From a checkpoint of a small mixture-of-experts model trained on Wikipedia.
Size: 11 layers, 36.2M parameters.
Experts: 64 experts in each of 11 layers, 128 SwiGLU neurons an expert, a softmax router.
Below are experts of layer 2 (counted from 0) of a mixture-of-experts language model. Rows are named router (the router's row for the expert), gate (a neuron's input weights, with its number), up (a neuron's input weights, with its number), down (a neuron's output weights, with its number) and show model dimensions 0-127. Each number is 50 + 15 x the weight over its row's rms, rounded and kept within 0 to 99.
Before each expert's rows: a language model's description of what the expert responds to. This comes from a sample of Wikipedia text that the model never trained on.

# expert 49
It responds to: Mid-word pieces after ch/dis. Short mid-word pieces after stems like ch, dis, g, th, as in ch-u-o, chall-eng-ers and gu, rep, prov.
router:45 42 32 35 38 38 69 45 64 70 34 54 44 31 64 79 27 75 45 33 83 64 60 43 45 45 77 41 61 72 55 39 41 26 60 51 51 72 63 50 42 49 50 70 53 52 52 50 66 43 51 45 38 33 43 53 35 16 27 39 22 25 63 22 48 40 30 64 41 21 51 43 31 37 34 49 67 53 57 34 56 36 40 38 28 50 60 27 37 30 54 54 62 55 45 67 34 72 76 36 29 43 68 71 33 46 43 66 46 60 39 69 19 51 43 50 71 78 29 59 68 38 60 49 72 48 48 54
gate1:47 76 23 41 54 31 44 66 51 60 40 65 47 51 43 49 60 43 65 51 45 43 76 38 47 50 57 41 63 65 44 48 37 54 58 56 77 38 73 41 60 52 26 52 76 70 36 50 53 64 29 50 66 61 65 86 32 23 37 31 33 58 56 41 16 32 61 82 45 66 15 81 41 47 31 28 51 60 52 60 31 44 69 37 52 65 54 57 62 56 62 39 28 40 60 66 53 62 45 43 48 41 25 65 56 74 43 30 40 19 66 46 31 66 63 54 42 58 52 61 51 24 19 31 37 69 55 51
up1:50 78 34 48 40 72 19 69 62 55 67 74 66 42 57 32 45 45 57 69 75 51 27 37 47 47 49 40 39 67 55 40 65 74 75 60 44 57 46 55 46 42 69 67 57 48 70 76 38 35 59 23 73 59 54 20 35 30 61 37 35 19 13 74 36 12 58 60 35 61 56 66 57 38 34 41 34 36 60 32 54 45 60 63 40 33 68 34 63 44 61 63 65 55 65 46 46 30 73 43 81 71 39 50 39 52 56 64 38 37 31 51 47 44 53 61 42 59 46 27 48 67 47 61 51 43 50 29
down1:53 36 60 81 32 59 49 30 44 42 58 44 63 66 47 41 76 46 25 67 55 33 25 46 66 43 52 66 51 51 24 22 45 59 61 63 35 52 47 47 45 47 78 90 51 44 58 77 46 39 38 68 30 46 44 35 20 39 51 63 51 38 32 57 56 64 39 45 57 49 43 60 46 49 42 49 26 39 59 22 41 41 60 65 26 43 45 78 41 72 76 74 48 56 58 52 56 48 69 69 84 63 48 59 57 36 61 77 59 50 45 62 73 69 64 58 52 54 47 84 50 26 51 66 69 13 41 52
gate2:56 43 55 39 32 67 62 48 53 59 60 64 62 47 51 32 32 43 55 54 45 28 59 71 32 40 23 38 49 62 59 59 61 41 49 50 55 67 56 45 54 30 38 41 64 60 78 20 42 41 48 63 61 57 55 22 53 31 36 51 29 19 24 56 41 67 35 46 56 67 81 51 55 44 49 56 58 31 08 39 37 57 23 51 58 48 62 32 59 28 50 55 74 46 54 57 52 66 84 40 36 56 52 54 85 65 67 82 35 77 56 51 60 26 77 46 63 74 61 53 26 42 34 62 63 43 46 24
up2:50 37 66 61 73 46 57 49 47 45 38 71 65 29 48 65 16 50 72 63 47 61 57 42 62 54 71 68 57 18 75 80 54 46 49 46 45 44 60 39 63 24 32 54 44 80 49 66 56 59 35 25 32 49 61 65 63 34 42 78 35 51 61 63 41 71 53 33 57 38 39 43 66 66 39 54 52 59 66 66 65 29 54 45 73 66 19 77 30 63 48 39 45 39 43 33 58 77 21 30 53 53 53 28 59 45 57 28 70 44 32 61 72 37 37 40 63 41 61 43 52 73 20 44 76 50 41 43
down2:22 85 46 56 28 56 46 81 34 39 51 38 35 29 69 49 42 65 55 61 44 76 34 32 68 37 77 46 61 61 53 65 53 31 63 61 76 48 77 72 36 49 70 45 20 47 43 49 35 53 55 57 56 46 37 38 47 54 22 70 26 58 61 57 57 43 55 37 35 40 47 43 76 70 33 54 63 39 28 48 46 38 40 56 50 39 41 60 43 70 45 41 52 59 63 50 45 47 27 61 62 19 79 53 44 49 37 62 57 25 44 49 19 67 74 22 18 29 76 33 38 55 41 43 56 51 35 45
gate3:46 65 40 32 33 72 58 28 66 66 74 57 48 72 57 32 30 61 54 59 56 31 66 45 45 31 68 46 42 64 49 44 67 52 58 54 35 46 39 78 36 59 57 44 39 19 49 68 61 71 63 38 50 58 35 78 38 36 38 50 61 48 29 56 65 25 31 79 51 58 48 32 59 32 62 47 50 45 48 44 36 71 40 47 29 66 72 46 52 34 18 46 24 34 46 59 50 71 45 49 39 44 73 26 66 55 49 65 38 49 74 76 44 75 43 20 55 62 23 43 35 71 66 42 10 62 52 45
up3:59 38 45 42 63 24 26 63 39 42 52 43 76 86 34 83 62 34 44 82 42 69 33 56 32 44 46 59 57 61 59 48 60 43 07 54 09 37 51 24 43 39 47 34 59 66 44 45 63 41 26 48 51 29 63 22 28 48 43 42 58 40 58 64 27 64 48 48 61 39 55 47 55 58 35 37 39 50 70 57 43 44 71 33 73 36 30 55 59 69 44 47 53 38 65 57 65 27 40 37 36 50 37 30 57 56 35 53 34 46 45 58 37 52 37 35 64 42 35 41 59 26 64 48 84 74 74 64
down3:75 51 12 40 46 52 37 62 50 50 62 47 43 40 46 99 59 36 81 37 46 51 56 32 33 68 54 48 40 47 54 45 59 51 33 34 45 32 21 45 32 46 65 72 51 69 44 71 45 67 66 52 60 64 52 27 59 28 47 35 54 21 50 46 44 66 44 54 72 75 51 45 56 80 47 50 51 73 47 63 37 56 69 80 17 23 67 47 49 52 56 59 51 40 65 74 63 35 69 58 47 68 68 33 24 52 65 62 47 46 49 56 48 39 44 56 19 56 50 66 67 69 33 50 27 42 31 62
gate4:58 23 49 43 16 57 19 64 50 39 56 48 68 67 43 80 36 64 39 55 54 63 49 76 14 60 49 59 40 52 59 63 36 42 35 70 53 23 55 43 42 38 50 45 75 67 64 35 57 18 60 66 65 87 50 54 50 53 23 69 21 68 42 48 57 54 47 67 79 40 62 24 47 54 46 48 45 45 71 55 70 46 70 38 38 55 58 21 48 37 48 64 55 42 56 56 64 65 60 66 46 45 65 57 39 51 18 68 29 66 39 36 44 31 14 60 61 47 33 50 56 61 57 57 45 40 70 62
up4:39 49 53 49 78 52 54 58 29 45 66 60 29 40 29 41 72 14 43 80 45 67 53 42 32 37 57 69 55 40 35 43 26 38 47 50 42 55 59 20 34 31 77 45 31 48 79 61 45 34 57 49 24 76 40 43 61 42 71 43 34 45 57 85 59 40 26 79 55 50 59 52 59 48 82 59 32 59 46 33 74 48 46 48 72 57 21 38 66 49 57 69 63 64 63 59 57 57 31 62 56 36 48 85 52 53 30 54 30 60 66 22 59 41 56 58 54 66 66 47 27 45 59 57 32 43 58 41
down4:57 65 56 72 51 43 67 69 31 47 64 66 46 64 57 46 38 49 39 15 22 46 33 64 57 68 60 38 43 65 47 41 24 80 49 63 56 46 60 35 66 49 47 42 71 48 57 51 28 30 49 54 19 84 52 40 78 58 33 42 53 47 26 45 45 43 42 63 69 51 47 32 72 76 66 50 60 79 54 63 52 68 36 45 34 51 31 50 78 51 43 54 75 43 54 58 31 52 47 21 33 12 47 51 19 36 22 50 38 69 37 32 51 69 33 49 50 53 65 33 31 54 50 61 29 34 49 56
gate5:44 46 52 29 68 61 49 64 64 53 61 49 33 45 52 65 20 49 71 81 47 43 34 30 80 38 40 61 35 37 39 44 50 38 32 61 60 70 79 64 55 32 41 45 33 54 35 45 38 32 60 35 36 49 61 53 62 57 50 45 32 47 58 25 46 55 54 53 67 23 66 58 83 45 28 51 55 36 46 45 55 81 51 32 46 27 56 37 25 37 50 57 46 35 55 89 41 47 47 60 39 53 54 53 53 33 58 66 14 30 29 39 24 46 59 54 45 70 30 47 64 60 77 63 80 62 74 77
up5:40 30 34 52 41 69 76 49 40 56 46 46 75 33 43 55 32 17 57 38 57 38 61 51 59 51 35 54 59 40 45 50 65 44 33 42 83 59 65 49 53 54 66 46 22 43 60 49 22 48 43 56 61 41 70 18 48 51 75 21 57 66 48 47 67 64 39 67 70 38 32 68 64 53 51 53 36 44 61 51 57 51 46 01 90 38 30 70 49 36 48 75 50 58 83 41 41 44 64 60 27 67 29 49 20 53 43 51 56 60 28 49 47 45 38 22 64 36 32 37 55 25 48 36 51 51 41 45
down5:27 64 38 57 53 55 42 29 62 56 47 31 45 61 54 65 59 59 62 45 50 46 50 36 55 64 35 68 20 50 56 45 41 54 45 50 60 61 49 63 65 42 52 48 47 73 79 43 18 67 51 41 46 38 30 23 48 44 54 47 47 62 29 30 39 64 77 59 73 57 72 73 62 47 52 24 22 46 41 21 51 77 65 36 46 30 51 77 41 60 43 46 35 71 89 51 46 66 47 64 33 41 61 58 21 49 65 42 26 53 59 39 22 83 38 52 48 31 39 32 63 57 47 29 22 55 61 77
gate6:50 50 47 51 62 48 17 58 56 52 52 48 48 43 59 60 53 63 39 36 63 40 44 40 25 53 50 71 54 64 57 72 54 35 43 28 48 60 35 73 37 51 53 40 89 61 36 67 50 58 08 33 67 24 48 29 92 68 55 46 39 46 35 48 66 58 25 81 40 54 61 35 64 45 79 61 54 48 53 26 76 46 52 29 47 47 41 53 50 72 34 40 59 28 66 54 33 53 43 38 47 61 52 82 59 41 37 56 42 60 28 44 61 61 44 46 37 79 34 75 57 70 93 52 53 39 42 47
up6:36 40 48 60 33 34 80 26 37 45 48 69 57 64 70 53 43 54 61 52 57 65 49 42 15 69 51 69 48 37 50 42 37 62 56 38 57 56 26 23 53 67 49 64 49 18 27 44 32 53 76 46 41 53 62 60 39 64 61 70 79 37 47 40 56 36 79 36 63 61 30 54 27 44 40 61 57 70 71 68 34 60 35 37 56 59 47 33 51 66 69 64 43 44 29 50 53 82 48 34 57 55 36 61 57 73 35 59 62 28 40 61 60 67 61 33 14 26 47 40 76 74 42 69 31 50 67 42
down6:38 64 41 39 40 35 44 44 56 62 18 28 47 49 48 40 32 69 25 68 24 39 38 47 61 43 72 41 72 41 61 17 42 43 61 87 36 61 57 35 47 54 55 61 52 49 43 32 57 58 40 34 47 74 37 35 35 66 45 40 57 69 25 31 50 58 36 21 35 36 69 73 51 62 54 66 52 75 55 57 32 83 50 59 37 60 71 42 34 58 67 54 57 54 53 61 42 45 50 30 47 31 71 46 59 54 69 70 65 42 34 03 72 44 46 66 75 48 72 47 66 71 47 60 32 40 42 41
gate7:60 52 52 46 30 36 49 49 69 41 53 43 37 54 48 67 50 36 23 61 85 49 83 50 47 57 22 26 35 46 50 47 61 74 38 45 66 62 35 62 45 29 49 61 71 47 38 50 64 58 54 38 47 75 63 75 53 63 43 29 26 55 61 62 47 64 29 27 55 36 40 51 39 31 42 25 29 67 64 58 57 47 67 32 39 39 68 49 65 67 40 37 53 26 45 65 44 61 27 62 38 39 13 39 49 54 68 53 29 33 48 56 58 77 82 44 49 70 84 65 55 29 54 63 67 62 22 62
up7:56 35 27 67 59 61 53 30 28 48 31 55 30 50 67 54 57 61 60 31 23 68 40 40 54 59 77 48 42 61 56 62 49 45 35 38 37 35 57 57 40 79 44 21 43 67 75 55 64 43 56 41 58 46 58 20 57 50 49 76 64 48 36 36 65 65 73 60 35 75 37 37 66 55 57 61 72 20 26 46 19 47 29 59 51 91 40 50 48 44 37 65 41 38 42 38 47 45 49 64 36 62 71 67 37 17 44 32 43 42 54 50 74 59 68 64 43 50 51 32 46 81 68 22 44 39 72 43
down7:37 58 63 71 70 42 72 59 34 50 59 67 45 29 44 30 64 54 44 32 63 45 45 81 58 28 41 44 40 56 25 43 53 67 80 54 40 39 61 42 49 65 51 49 52 57 52 27 32 49 47 70 52 75 49 60 73 41 47 19 53 45 36 40 57 83 66 59 53 32 67 29 74 69 55 44 42 58 37 42 32 47 39 24 14 57 34 56 30 40 50 51 44 58 33 41 45 19 80 33 57 65 72 63 70 48 55 23 68 36 79 72 34 46 45 52 51 54 59 36 27 61 25 51 50 36 74 52
gate8:52 29 57 75 44 54 46 39 73 77 57 65 79 63 35 65 76 71 53 52 80 45 75 72 42 60 50 45 53 42 38 48 61 54 41 55 57 24 44 41 63 73 30 20 54 56 16 24 58 20 49 67 37 48 66 56 51 29 30 51 34 44 41 32 59 72 56 51 39 36 61 56 72 47 56 51 66 36 57 62 46 32 46 42 53 68 68 06 58 51 40 66 22 50 58 69 72 47 39 49 43 33 42 60 37 56 37 70 43 51 48 38 61 72 58 33 36 19 62 37 35 47 74 35 58 44 58 52
up8:80 70 55 30 60 27 66 42 29 31 72 41 61 55 38 51 50 35 69 61 38 54 49 50 61 58 38 67 53 62 42 59 76 63 64 38 45 60 42 70 38 56 58 47 32 21 80 57 30 64 21 63 40 67 67 67 45 57 64 56 53 76 34 30 57 33 45 40 50 56 47 52 57 50 41 69 63 63 30 49 77 32 62 54 54 16 72 78 74 46 54 51 69 54 30 42 50 46 71 84 75 78 47 51 38 46 38 53 58 41 61 55 40 49 24 77 56 41 72 41 46 43 45 65 50 33 66 78
down8:61 36 61 29 33 53 56 84 65 55 55 41 52 54 51 48 37 43 66 67 68 64 45 14 42 32 71 56 44 42 61 57 57 63 74 52 66 51 49 61 08 76 61 27 60 41 64 40 37 42 37 41 20 24 61 49 73 56 26 40 61 43 37 68 40 37 38 70 66 40 27 42 75 50 74 34 21 38 40 44 43 63 32 69 43 54 66 79 56 41 48 33 70 45 41 44 61 37 51 40 50 57 60 21 60 55 16 48 47 60 60 58 50 48 42 67 47 62 57 45 65 53 61 57 24 80 25 38